config.toml
d_model = 256
norm = "rmsnorm"
train_tokens = 279200000
Below are experts of layer 3 (counted from 0) of a mixture-of-experts language model. Rows are named gate (a neuron's input weights, with its number), up (a neuron's input weights, with its number) and show model dimensions 192-255. Each number is 500 + 40 x the weight over its row's rms, rounded and kept within 0 to 999. Numbers have three digits each.
Before each expert's rows: "gets" lists some tokens that make up at least twice as much of what it gets as of all text. This comes from a sample of Wikipedia text that the model never trained on. Tokens count by the router's weight.

# expert 3
gets: "\n", "==", "The", "=", "===", " He"
gate0:472528496465490455491522444547540437499424521436548497520485524526468456443530530522523586517542527441520528423537480532492542439484495525527520447537510501507455541513515477533566430529426488
up0:470457531521510509506396523495462452523573454506507567488512484422501497507426484535476440528427451520470478585435491521546485518538541505533516489476493517544519521466508541510508492510518512
gate1:567501434495488507557498467504457551430551506529505505494488497490507510438426530492432474561470497472502557553502522486521470563428470517481547512431446483557443445518523419500519551545488517
up1:517475525476511503504508489467573486549434534503536477528478504545486519561575520469575509504556502475509413451547515576498552429564487461522462536549550483460539538453523580497503537492543510
gate2:526516431524501498514501529524539435528473495449449495514498476506513477460488509489542484548488485397529536524514462493445501482472479524478457593468484551535516556510505481520478477520438429
up2:543505456627449443581580469453502513557507448480515465489500437499514497499458542532519450503460480519492623430506506502524530487457511483550560415549481575480493528479412486448484468470484487
gate3:447503431551479562486531538480444517488509470522578510519444591495538515449441472501403438485478496479558513419497536457526487547516563506528487424521533452481500473495531482495531454568448557
up3:479544461547515570532462522513493552543516463526519497497515509456534458484503542526488491478532521533489490439422462499460573482506520532497533518480453577467463566522468528526562414473490524
gate4:532551482510474497485445492463526522531533498531463482548515562519484513465515416468445571523514555575454522471550474474543516516536500516498475564501527472489512501489516443532446559475486448
up4:497527525471477541544507456504530461538452488503501464526554476573475492512418533476448464531507425528476481487500498507460504503527466526505459479506591565507465539490438460491533491511513452
gate5:531474507437511456564489543483453497449541513558512427486524557533499491473490485503485474560440410556512507489488525566500443486497530491461534580473509559452529517484519516523451537544552532
up5:521470461479576491503524403517538553516466565493526487522507501544510518543509510522478389534432577479473569507536527477505472519528520453547532486467403485489507484463512467469486592506519540
gate6:539515516501460511547454506464505426478397539545486535519484432465452531501486553482520580490610410519490518551519471560529501461520490496492546489506494455497513490419468495547506490531592443
up6:474517543485530544500494510446517527462564494465501519491473456438510489489583432544538488508424431504491493486549548524502469542448543440439535463456409545448474464549435575467486546460463448
gate7:534484443522502395533441522498533435542550495520528514441528439521482490434418564441423501537538458480533513523529555582568515537473484525551517483550446484532549594490525527498538522530446463
up7:488602524421514492495493456578441548469492462517435448468490532568515523498530451471520431507588478455533482516475508446433431470464522475496490662452531514555530505458548495475459523509528465
gate8:456505519537526486497567495456484436462561537496470476502471575501410483478493504540483457532509477520537527511482457504450420567531488465456460536510529561442431491456498537491503542473542421
up8:564457545517505489494492513535512543439509594465522502534499482498507560582484527475475495472467522482491414505448513461515580414553476477526523539482490513477494518528537486511567526516512517
gate9:524568511527455496514495438508595431536528517557458462477447527541480498458486478501477474520501525520467480480491544555554488533474514525508586500481440492537425528481527417454516508507544496
up9:502541550521500504464454489545555407529533525556481471464476549512481491468508476517503506495541509513445449477496541498566488489491505508522557529539400493549448527467483500450508463476504499
gate10:505515520507472610540416519502451480546463566496517492492432481521541408446503489496462487515453446473527477494531548479487449510484447434545584499556490577481501564513512486547513475542547491
up10:475483479476534494442382421469511493447459482509486489430492414493474483452499509514472526534475486410526509537488476524565481511537534442520545495499433468486478512472498516443530481561494473
gate11:495526462520459583496485559495437482441505553546537418419533451533567466487406552473469497517555498498537522452441519519505519524462488522528487467443554472529519521503496466483500495502480481
up11:505583510489561437536473503480513511480480456492574429545496496562465490452534568555513434535528459448498449574538504491572479591458518497498581504501497480497452512458460548501504519490532489
gate12:434439532496510487515459420496614529472475532531436498432517434518632449446468536488499469517496468519468542555503489545530462513472469556513496577532448548557447550500498483548504490451533553
up12:572482497555533499503503430483524532544488466536489493459509468533523483490475545490478462488512468536554479589421441566480482528430489438548514472499457471470465518525464521521524463535439432
gate13:478460487578475449525536514567569513448475457450486506426475547428444444475426504498466527523444438492533477495532453508536539478504492536544559563548467444496518499518518469535453468464452482
up13:568503484499501563580475513472502533430478519484517610476484541501533497548544439460450445480566539533530503421525488502594495435494510531474505476455508457450536528487538459532568528471514481
gate14:482462488508577556519586570538538548517531460486562455501460529480527511456539561489499487562454446440492486518503466506409505495475519579505445468506505534556449474464569459477469550532489586
up14:439408499492537499529550526489492466485518495490574479428497572437542477479530534471479570466521476520505516495494549520494555506468528497538503506505504449545470438452517415546479590518492528
gate15:480434466492505557457515500409596463434516482464493434468503421519547492460571545476502476561528526493478507450465530535471509506499487516493479528448541467518529417493491476479513470484516566
up15:517544507537582509531487503498462503580477536533484529496497422470528499548449507497493494483516478474568472532553483467580478505553538440462511442529521534538474541497486563506476498473485437
gate16:495515472502539510484463424582506500448507551475548509480439560464513434503459530474527507520481476485523458500533498522481421522452474615581480487511507439473478462503594440504559424510605493
up16:559488529502531537458554509451487554500565478491512465504599463529584525512619466508505492505510564447526539505499527443501517548529429507511558467538524537505543499498433495533532484476519477
gate17:460438489552486498486508479490509500468431541479540502524499512497561562471445456489565508534512436453554547495529532572502452475451565528540567520415464453451506422421590485520478500552559542
up17:552503474493530510488507467508519542605566417452538484516515482499505461490530499485438507569463517488418455445524475496527480447518448522471437501589478575551499540525471529473526464475455425
gate18:464528496537521499486555509549485614383506459472462480524456584568479469539495480567573487516401564500454497452587534406437522459473463608452508526481518542482521448521515523475568566485519543
up18:539578472504514517497534538468488459494541575492570536503480514546483509498517543516519459480444480496482510500479464538529479536508528513541502465495513549516458482470506481467483496462561490
gate19:490553500476533501488528431503485467473467544481547450455489543546501515497498515502529441580463496560522498498506476464509432514565509521501524510505473474460548510465443489491530411473537501
up19:466470500466536534518546494455557472374468436475522476487496509496493562478542548575505510563481436506551424563503560493520517488540507476473522482483454536481487441503471480512525459530637579
gate20:566503511444525560516484461487473490489454529479513498484570471429538520463499456495531500480452499505473471448464535530531519465506465530536488588498494483505537550460470442540580453502559512
up20:473560498538483427511518424487495554537499532454531531551490459548448423485513486506459530514591426523494509566520517520484421511418485467479478507463461468501428553465543502426509498521434503
gate21:526440458505447530541485475504548486482487517527491541488582493423501459500419558491509608491530444494472468508506571441525549451444505477580521538516481474517479532479495444454451436603460503
up21:527466506522486501630546506499546499467494510557565532466408499498559544490438573520521505490534510540539608483429567519456538507470519470473405525447555516547527474515498498496504513566484461
gate22:447545466541508476511585479484507535539514467408533539530494469528635541482440479532538460529468444500571518447532444507446478389487546527504487458428432495516407481508534496510439437492466546
up22:468508481539530433516495509458532523513493528482474511480501530445502495519495494516482489487560451465459469494498528450497503565466521465593521411485531481475481520466483507535502500534490498
gate23:483506465483531476528531538489443489451535456601456469496449448505497542451410523501442427537482483461490513529451538497472502485515573533509555442529530540484545417517466481518468506512418511
up23:537539479472466538441414415522501494560523564519511499486480513547500490519478412434538523516570503511496489557656408544563466528471498485509486467570477436486500549460541527494461500485558476
gate24:431513477484518476522504588465479474512453533562498497514479632496546500458448573404483519570529486498472568505558533495512465458565539543499483557430492531539518487513550454590458498536473476
up24:500528441479436424484524506513564478481526542545574490523528512442510534462473544490403519528463521543531528495546551545526553449516513532533515451509536459568454459534531443599517515513567463
gate25:428424503461518483442502443496555531519431534480482502518471597565502504490518475529501489571461528462540511554430462491500567512490535567530478458521488510496512491503562523571477530530477559
up25:478495507547544494510487531561586559497535565482492589500536434427462489504560562481539545488456470496479503509584491503502531474523474501496460527475496523492467565541450485467497497479496523
gate26:612477482481544530487491575501489473520532563501509531552598527450569460519468493490457516510531516465538519434540516461487561512537479477556494587546483517534440484551493453532482514515547483
up26:482486511505318479569452477478485474423550502475432545562509595547441486506486529466505502490467486533410493531520492498480482449430554462471442539520464505481533492509523486523446510490525497
gate27:521440501476533513603477513474529443415536466463509493503535469540570463467451584555553483546496445406483540470514504459507501563456532521487431487527490413491490487502542466527511516509515546
up27:557487446509429445432529478512488562600486542593535460518518494510489568513484396462471543472500481557484523499460508548508531474575511481505579479480511552542492472484440531415522555498477412
gate28:503456432499467469537561462528535494581524508498463467468469500521483567551457418455510465505532469485605611468545469434477439548432482560505454418500566470485459511522521427570511477515472538
up28:565531496482474509483420514498538584500457508539498541509441483467449531509449500481505474513503498491500440446444553496569519549586505578497521439628485489484503547505497514439619470531573518
gate29:505471429558531358539511419463510587518509656501498478515509456433530474495476470435537534557551433460567541483541471465517552514500488512556519537550420465490505500541532473497477432497527554
up29:530491521513515562485485534497482504528560467474487522570499420503532515511505453508538493495475455531525518481491465479503472460536530531493518520480521510529490566507499558485563528482535446
gate30:476522519508514525510465497364446484533523526441501431499480508580438505442540529464448504523519414500495509501490488512540427507495508507478466487544492506492501491457480503461444464496479484
up30:482539532542523550509496482399463503540546492455581537477526552525484464370474502456482577527495457529519538532516477478554438497447550602499471500543538504492558484532490477492512407507445466
gate31:480516492558460519510497516528493509504457573525423529491499523509469438467480445474456508520422529564508531504529502466498494514506519466478498571467482497526509424490511514561449495543410532
up31:438539549465469500540502517505594535500594553457575515499503522461534504514541519502529521504510493551523491466507475511616498462473516562560520521574519455471552528492463532523525478478542550
gate32:517516498403457456476620530484479552470421560432545378518534497526542518517579455517437480552500496478576488510563570483520425476527489571525459518550496533520492537432408513486446527489511509
up32:442515458497490418450474537475580516515530483541500524497496553494499490501462526512491471497535558487477487535562512446551488446454448545525550494487453488509524439489465433480494526510558485

# expert 7
gets: " in", ",", " In", "–", " on", "In"
gate0:544466519498466410486461519466453472500565521433527490546483516551472535498537485472537506511490474484548495523567454499471411540608474439545469582558554491476518467463485446518483489464560431
up0:470490533426441437502514460502484490501471531490428573504438504484525592473466572495432437529491448452535530544476472510530479477586468504481519516505514495536507509489568528493550495516519533
gate1:418425469416554476509504520443499547540538595503559511504496564530515491389518528439498496543532509482517507485535532399510397512412449571480512461490505446507549506473479520536482533477504550
up1:461462396484581523547547559505502490526521485554512515517447513554482495482541562452518492541501560512580461514524497478462429488470431486530492546480469436481438500516470505523529478473543557
gate2:443544581512503528556505508489622528514513424399555496544471502450521444478479503479548500477474491513533490472463459429464504431502525532543489488469560525571511512515435515582589504578520438
up2:570493484490479510514580558533448522505470552574459565492492493531460583526500489470484482490459507524482518464493529541538440476494501435485491479551489469441491552428516498475459470501489520
gate3:533523555535513539509511531466517560530465512548507472550490490480521525509501571468550460574457411456521525522541459536453562563419416534492522546514535493461502522499437514561564532493536521
up3:513408549475512450522452546506437544545541551512522597509520583514476491494534463478553600511550511451499490492498436511531459507508410491469554524553438502462499484510491522519486521463495470
gate4:474548513560549494496476596481480468459488464504423455465492509514489510440483398469477530529494483509533469496464495448473539531517513502511535506459566497500404411565498500482516470636375507
up4:503588569499555448446465487411454522441480504524528456510493517538545486389460571507568489546501467509541502422495515509500512469518560517468505509471504576545501462534505512509455447525520478
gate5:491524568541491497583526474456507487426476465547433539462484515450473442508573509469458461512547424551478560561566492466512517437498502458473501444458559452334531447495454485485619542442499507
up5:525469529516458492533499433478510578572475511550472461491463427514569562457501492455449517538526450495518522603493502523548536546455607471507513492514582466533449496477547567491562540526519558
gate6:486485461491440458556523545454464512569467581470492548455511452520532549433486460518475570527543503511463454571533512513602493462522519524530474467434507444499459459463552529503525562575451511
up6:471585513427454493494494533492536500494508540466450541504539468466485517541479465472504563489562492526497516540563521548578486459449499476535454455501496524443462427554506467514532442558442479
gate7:488462433503525455475524432493526508428442430528508465466484497540457501510488515522517484495531498494574466504482481493445454544502518462576497541460526414467462509477456504537576428495566513
up7:481486482553513466466514474558514506461455413513571448502531463573474503497516482554515529504574517480522497530514486533489479559520544451590498469397550480449494443493534497530504512463492514
gate8:458430406546497506462554508414460512500491474547477471472499464575520504518423537510463391540418488494525558540511567491423494530535525488499535494473504528512520554475432509431457482495507505
up8:450549515477494554530494471521524473546492392522435505539473444448471514508503449499502535478488544573578488543461457529502482569479446554526575529525471508491446468508567462460502498546519508
gate9:526539478491434432538525463524493575497515480446496522525557442476457505525522562539469533525474464507595462630517536495507494511530469498556501464389505437444486523539530538511482465499440490
up9:513424506490465493539486437455512453526500487602545496531509569609507523484523455494564531461489550530485540437469448503477536533454493502479561462549510542477523472426479507506525460533547487
gate10:480600485540512520507499494517513531425455481515486519569525414469504519537426623496439563504460481446522525487480603596488563502471484572546555560470523547421473554539586529466538453481565488
up10:560455481485481510467507553483465496443553512458494518491533504499465477531503464527500433469597449551453484430498474476515515501517437500495513510564545431439520488516442551455457514481505492
gate11:551418481494487394479541511531490508478488551536578557493541553618517577457513491442489509537508452423502508582512604519570495515450550480555515451494513479517543407496577498519503590486469525
up11:569461477483489451497515546509513411500483494548484502531524533516491548424505487423484507461481522453523605497523576490478469564532561556566548429434462465527512369466533463502504499549479492
gate12:459451496476512555554460418444592531486504577423436435426487483462568515482521607429497392520457459484493494513422500516453590495480511549504519479498482477542495501488536510484539469499554547
up12:427417491472557518605457484480532514461526532510452471496474522480566487527618543490510479484461508498469471492401528501420541517471529495501518514518441495506465459477513507468570446520527505
gate13:494431399517551455515536518490517555529550541556529484481470494531547490549501445450430485547509535550475618488511590428477501557470537458508479512505556440534514490520505412492535541471510439
up13:517459478565409515522436510544485489449459588504515510509507513432428496517524471489468561479551442532534467527527451589517482500510480575474457493535577521474480509532513509499561534506504544
gate14:484486588502578421550528481548566487498492500428457473516484445541436425442477485450453506534520558503592457494501455536533528444444465528477498543509493490554513450531552451445440490516534522
up14:528458535527513518558533559490512492533503505502493525515536561447531494524541489474502522507507539548528540546542493494476496538568514504540523449549533496518456588523502459515510523455486600
gate15:449503426497508484446550483495493555532499607559513507493505417575495565512446549550428468503484480524544553496471477536559484539508465575555524523484525460481487481439581619545507512510426528
up15:478498474497560527479516507566393498507462537420496480517515502540543502416572485467517488513478504564464417472454465483483511605500574457547480484542440532558500471537429520510426493452427498
gate16:498502511433426485538509447495520471463511495526466545478523454455479462518470491523485637499557454534420492489498548542445497468485484500542454515447456507438521530450567482473470444559500515
up16:582471525515523537503474476532476506439564441567476504488499575515443439497562494472497472486464526528481504471474437460459506504562463523484530497521492498536526479480417467519576502484525494
gate17:486492401519503509440479486562523550516540417433461482506517522507507511474445552461540507558461521459573489455455512545517542482520622567601543498463433497569490409522530503526538447549502507
up17:518568472497398491551503505419497531569530492520563545495434505509488484537559492438449465506488464524453534483477507465478455505454480509527520457428516464420458509482497443546501451476454483
gate18:472497522472450514452497505565527510450476552440535509520496508524499440538445505497492480492421539455531496591469530469549419425456507545523532486481479501388503436517478486566532448479508512
up18:490542508482537490548489488541548472487493500521468452501468546539493506474454509517524396452483490448485490480487543454543505403432536448487488482519504497533547470474464520472493536499473498
gate19:473448462480527538480470442489513514505586521536535532514470564521496456502449490450527503563485612509544524546521490391516473443505520546493519496455431512515506502511500455566530500552539477
up19:477509575488503504509501498420517461526529500511570534449529459450580465506492467505474499514580512561505509478525440469549567567531455526487389525510556499481494537494521504444459581446430446
gate20:487520467473518467442461540477416499499471484512426485554526528498507534481533435566548523524473525489500462453524497540491495531457532514509461504399452518518538432515485470559522509512476600
up20:454475445525542426505471425456513509463480448505579474511500468477536456504412522494527552534515481548485479517533563568449494494461515478510475454407529364512518551448455443537479499479510513
gate21:456456527441536504489557442473548434511460464446502479469552563440488452500399557468501457582530469529490599521556448473487483486456507524553479493488502499492458508480478552498443575434534558
up21:454374403485501478481584414501505556511477476575560445510518464530530537481533491489441504506496527506508459481450517438512451486437556577497520541480487522558458416436523506550575530487552519
gate22:556483481507488489527512512545496469457463463508540428434508461492499545493507515519451480477488541473589514517486527518499484499545474440511476405501526481558491524475514543500507466486493551
up22:509584521482451440483525466428521519509514501496511498507453579502533523547534533475508519516542449424539470509515433453562490489523511547446494501429489530522560448453524481500475489497511536
gate23:538440546452478487534474459512482531516549570472494475574529594456440553435469482524470566510496484499508563527487480492560436480414476544470560508485507513375550421478516514544537506519531472
up23:523475468502520573516512488554461472483498550476528479521510523534476514574538557510455511499462551458516547492433546488512530481527537515459389476458483485492515525471495491427494565435520568
gate24:500454525558401491517534491482499454460535504547492491529521537474514501503516451517492557514441504531507488543570560467449541458464572444530506513463463446427463431505334513547541504518497503
up24:516502405390550487496499534508489523510487494518434496447502493506444453485520486518486501477539508523459564476480518499499559529587456512468497502545499450483498612495477503493468570434525513
gate25:481470511441441497468483455506451484592452605469534463487468435470431512459489565494469465547475473465521564511578480529532475533500500475513464533522501393501476553475508472585511498513507439
up25:510491525524465430502476484533526500554542430564558465515484463444508488499487511473411552467502521451540555543484458527508470533440533527502491533572556483455467476477524472508494404532508419
gate26:472483457493581475542487422481538516508549533438482501436492464475456467454452495535477523497568453425489536455505560532488581489530440465518549480566494492513502558420462545474450527525529500
up26:534493485515525516413541473530599544493513508455587506452436505490550512532545535491601592515555535502469496482552402484577455511558490546513444534510527602493515554495469455494479468521529459
gate27:457510519479513571483516451538519482485534512442556413513580557508482463452510530472502519538469466451551469487477478476491550419478593518477501494536528487490508464493487506512542434606500472
up27:410511555534547507552471527424554487451517507546499497478505466464431523447538449472490471544511501488447517482513512583469495476521446594453509441547499480504566447434432502468550552476456560
gate28:429503482479522515483579478495489495470559457433471511475468527501504529497555458543499505492481565446570530528539506430466484458566401498484457447461545594501472519448500503478537502463506568
up28:530516508498505470534498562504457491499469506483519462484486468464486483422510549549466473517513522551567524472491506505556520508526512503517577421527501528527494483490441548562501537565483512
gate29:426569526513489477462436498528523500401459430522548515524499501525446525485426517498495450478453485461495456491555530513552454499491540471529522482557497520545499521518484484524482538528483419
up29:453548519435516576500464483541532508529506454435487484528515557513499473487550501527519573559552517460465467498497512481495508437485483552520492526553444473556563508555478461552469505498477501
gate30:459445554497537581571542523406480509500459542512478478532528480580504550449484535519443494549467448430462517495511490490488594498515562446515533488570536520509531510487529519441491536493428568
up30:542571532486497476499489439516463548528482534367429532511461505476491491464525525487493515458450437530497483564510502498485448496462560548518553471482529527465497545503486531495551524535500410
gate31:621482473414423457496533439465532497561533539519613531474559487469511529521485541462502540511542458434548484535541499543527540483489519526548504472488543525524479483471520478574513535517499471
up31:539509525442469477512466511438494508546434524489449513479516455496477399520465531465502477493449537536508547552507507478627363517498470485438515547553477485480506519524562479544426468475419408
gate32:451462428536563471495588440442459446399517512458492422467544523461543498524485470449543486510542448421504524502515596490522512485417546479508542498473541475482511433448461503498494548547514463
up32:561502499446466529435529486521557532519398542577530526506399484499553492511508550498449478536482460515418543519499506481537458513455524490461583502469528426485497492497595539544467482479504545

# expert 0
gets: " and", " to", " (", " /", " or", " &"
gate0:484459512575556561550496548440488523547536524484459463547565463520481542494515477490576516567486457535546514419536512509475546482644488528482538457499517499541493553510483506520384497465513537
up0:492544484456547558488509501524593453535431466459520462530483541513416466503415474472525400460504463423518473554500527514415402539485403525512495498569496488610515476494506490483520505519495488
gate1:374495503473484504489576470397451528459480455472480429502559492489467536474477499465503484511481529457552504482442501529520550461555480472519492454467550519520500524538430503546534551498529630
up1:392492509519527496473568533493441533430501515494489513476542529454554454450501485511442468528518477529471493464523485491519538559463459460588516553532505453419507495483481611576514542436438589
gate2:493540500512497515570475515541502517485470511526434479494539516502457496484494503450421511560450532392499523535537533455503563551464497548567552424544542429466545484408469472559540480514513462
up2:507567440494509493467468535504509541454482537492505531442479458484494512493441513525504445467483532547533526397452498544542513492481525428474482499474441477530452555592494438497521516498450521
gate3:452479492539509528513505500530504484526506529548489537580497502477541559457483398467481450533461544564570605373493542498445574504472532510499569468447489520455482477462470519500586465552479532
up3:511413539431513464498509527530460498542453438443513523551512450506429534535509497467449519488371514482452467609465468556486495448522479531447462537556455439554491428504494513615437505473461576
gate4:479450521517506440465490477517527483481513561409582423437505542514532471485417514518526463551501454524475555515520514536462490489428560565493440541533541531556478488449461441481463507492465479
up4:525488554534525478555499406468529412530569579485539470453432532501491496547458521479577528476449433558396508491488529509507536490499470513471472553503510448488438459469507458555519552543481465
gate5:548455540441472500526401461414470612548418544566526512505610453511465490453502477476526525524436510493483525457492511522517579535447554576444473487507476414501517523459472506513514554458473514
up5:488503535506516483547488542463442510429487466545573450402535523517497493490477553490406468529523572478530597453467522470535457439485448472455584502497495435495532520474538495476444495548437523
gate6:534482487432512466480511505475506513524529527546532561500477552512575598488479589460414460575576457494466486506481511497507533525515551482471526498470499428535488485509528482458521504573505552
up6:509480485526457475497511294440528471474493497529534532532498443510546501483576465499540510496488502485458525498484451475448510499396542487434444524526429531539509452469532420545509477601540530
gate7:463457504469482492500474501453529542429503554454529503451544466518524514472509506515526493500473471508459437498502540483492558473512467477555492572481506473524454535472476471548447467442460590
up7:512523449516508520464477451480470474476476463514513536548520481573478547488481516515519458512456516489493504439501492553505533495529540498479446512489456452556462532493542528430499535505488476
gate8:532502431520505508493529546532491467558452505492569488536477440575496469454472511539373451500485496467527502540469522480495448515564516521567482512461565488543435526504555452591454486488468475
up8:594487448557572537518463503521495478511483478421523494520474437396491481463536508462486460490547484450573546496538427440431459489582476499559512482498527527542464562538492517534572455539491469
gate9:510497571532468465441471546455458529487475524440478533466557445489549509501481449496457451528489496464565539594547471440484573482523434440472501520554473522502474545539494512534522465514452497
up9:538558589449447450504466465475485519549534525493549525466511404488472561499502479515517543512561485454553500505559512417515558444514504462598552402513494574475463540516464538497500577550470416
gate10:484443508532527473504465541480587532474568464509541538509532429455524428564451503561418490510520484497435455539543514540407523454576544458518428509524482503549494491485481454563519520502441473
up10:587494530490564536526440558497476518447488444428485551526533483538494501489510513482471481485419471485520511463526561499557496382527505503558505452518444508523523556511462463471504542511540527
gate11:502512535501596545529511524477480462458543515528537435428519517497537475485468478477490545474527525506485466414487538479528564440458483513445572525455487557464527493517514538548488519486458554
up11:467537539526471478568510375460510551516501474478486509486456545463457438513521507463535506455485525408430506544520484414577495548495433458491556508498548522466449563494579558478450437568545467
gate12:387421476514643561502471482517496590553495475522532531483537440557495499452527534501493450515474495528462548476482518500528509508496534528492598467498514439503489468481510448473541480534559546
up12:577580471457432470479526470519497502496513512447521451487502525491510493581425496466493499511615458498524537531477475506496505508547502484541469536473424541569455528495495560457495519485448462
gate13:490495524498538549519580496437505438540511521396538486526544521545499466458523465477423530562456544515546542514545482437430447477519491450527522533462516521491466473501506506555562493466512537
up13:512435499544536485480482506559472500505496544431546481468472542460510496502476517588531473532521472463495486527535495514517535505507463480554494527510537457507522545525367514502565493460480447
gate14:430512503488529474496469500472523469486486468541480459472453480523427477511359444509468421510508525478446533493494529477469449550566543537465469561506512512530500431480527455514481531497485512
up14:519506485536497520549502560438555387521492419523448496503530514488458414477523454566527513514545502576450513535514537527469443521527510496458496522547561506438463501455377527527516517460470408
gate15:493529467521483529522468480517486521561545591462531541489495507489545453451537452528510553510482457495518533478454490569501483467587420487541459489480418477487505466473528524494430534497508561
up15:482528474577461553435549535497524451518510468537510514478486485504573513498518533425518521485534585528524486490483555475482512551515525538487541443425516436583494485498561557512494490536472482
gate16:572563533450447450447486543471506450434517493441523521448500526479495527459434528511486461535503494456520530492538491523495505497467522485518504495531518529496486448408497504491499557494467487
up16:498483531481485491526460525500499447512474478537567546467515473497582493505432525473450634538549483462523508532503480468526488534448614497501484579480483530510455522502539436516521419472411448
gate17:474602430522465451482443482526559429549487486531560517505499478515497572495453529450511499526448513509554556525569441463443466510455523417554447498434490479557466521504491486518450431467496535
up17:571476512460484466539534549442507551450461501463476458524470531487424576581521412486543507491468469524530436488508545469495531500554460500570493419463546562494481490560522507511460498523477511
gate18:526524581541532562496539485578503515442494502461553484504546471468491479407414503460505481574465465477541465466590515506492508482455526495529448433519480463537391555487468499505494481499439447
up18:485469490573565505494449514547485447454467520509496463491503439445543470493533484506522490550575512527550492496497523478439478583491494485526543456465514496521518528507449485495444484459481518
gate19:481524564515539558492505465503502549435496477480491476433489573471461438432456506523488570503526503440434481556530454515543537417437529514426458514540483429450454514494468483510513534503471519
up19:575494502454548478520553470520484504491532502425527448440493513543499448491525490561474532495520496537492514541513506525529542444511548599472450549483538575470461505469527485513451512486430491
gate20:554414557473529476581464534515438498506550505545481473474580500482531496505458498530491514475516514565448510493458565510524482484488594485483526516459500459476511503486510445536489559447452501
up20:413532498556484465441473477504568469466504458536461453540495519513486443569507524463485437487553553469505486552574487495431500510518453451501481438515545492490491527575467514467551471509503458
gate21:491558520509457462554535473499510453424538391547417502560484557473508482424578499541499502513502474451495463518502537557482514531462603548512525447438539567439509516487491502520502466534506564
up21:428587483509497486479505478457526461404540453558471443478543476546475512457482516474510495453463529490535475548452556484450552499385557468496520495446494566485537480530543489464536459469502490
gate22:492491517507531508510496572419500457459492489536555493549517439590503497435501528497522481553520518462569499533511576601525472512508480568552504507517496532490468494437484475499466473500475494
up22:556480539541425481505442476496489455530509599523488533539490457451502494514466501437479435524485488499427593536450537515515516534512574518465502420557450415415508516495480465489456402537500410
gate23:499474413454523502529441511521477493469464426543527484546501459560489450472488540475416525499640544471496466567529490505465467519465465452511480469492548393505457481520532464520433442496560541
up23:577563531492469411511536498480489548559549553396478466517493517502492546505495461496536501526503476531516485356503443507452524444487459548470473418480432466508537528522498475469553546513499548
gate24:478493458503515498455466430527493575582473536535488473546538465498484477511451465446462486508541503555482480499493445498487482532557475506461502499479491508578468478462541422485518569588418567
up24:499514499468561502517521460543499573586420518453543414561534465510493536526520456532530485512517470524438509515485475530542523507473465508462491492425503541516483500464444485496525527541538554
gate25:502522447459517501515507584460546483510486458506419487463446498512509519518554536452429439547585462520521614479519509482501480573461506478536469528510518464482496539538518501506504511474540585
up25:508537489522538512485474445524565488527559514545427425499495431485532560512595495425540489486478545548457558462473559534580534486513494531497476473458544443525520431525477430521601487506466523
gate26:479478538553471429550498550465515491536480439503527492519559578526486454453472484506491512587505467504486590480542517492429434487425502457481515490467410409511508463496526475571534499510501512
up26:553516492418449472531537451494491422490473518513490471607533586522526506475536478512519492551441554547494479445538528521474463472504489478501510483497512514500534492451492508511534526509509471
gate27:496487497534491519513564479515488527463496504543571533546587537511464474465528504557488530567464389551405523571508492471497540526499542440521504561510526454476524434483505517522430499454542483
up27:512439508461506492509549560533543517601535547522491487491512559532475496502518470537517586524517480520513440503515586471497545489514575547606500553510410513466486615492441486590555508461484465
gate28:443465494498520503494454499553501535557551442510563549482515486469537446463513507542464555518429468490467497521520494435493544448555603598519502578451463507429497529542517508514468469479413550
up28:510472448500530526514547538528567561506533502453463488471535450569563495523486526488533470497555484464564477462437595511502447557474524424573493622423482482468514580469524530539468460447476475
gate29:489484488523482444452471538443544514489440533546529535554502494460502510490513433454537503506476543540498511405515532479506457474500535524524517436502584513481476579484553519528554507505473572
up29:571545498549537583518612511500467394519477471548528501454528513572496478475511409557459530522537479507478495539469476441487490450436515536533501383411555565450466474488533436508522476478522533
gate30:482533545457488455535464600472433515477501488493437517527450484488479410471479483496448501637466566501599467547534482524460472502521498575414499516507468514468557482423545456518469473487531497
up30:456505524585541563519542501468409526489527409435435508525488527511554526511525501537516514575492513430563463527506439533557429472494523504540456470451532523451514481484565414480464514488542472
gate31:507471513533581479524487489457542451469517491558566416517544549534509459412475507478457545539484512440488536448550548474475517478512509544575464516456456434509498507516520504507504514570509497
up31:499532493443584503501530421502480445517467510447515398514536547603510510445470535466465437505499528481529569388473503515436395495578457519558526512493474466600523490466497513498510425554495552
gate32:414543541485422471506448510525461430429545552501465524511548501464512499486531502537481528499492473477604563464460492471572517480463524466565554488449536512433515505531524503502564475496538488
up32:528488446526470530467504619551435517622553522505521526430438528552473489504549511525509513511527513520455551473541487510461548511566507527531607448476499484539549518559467511519501437472413504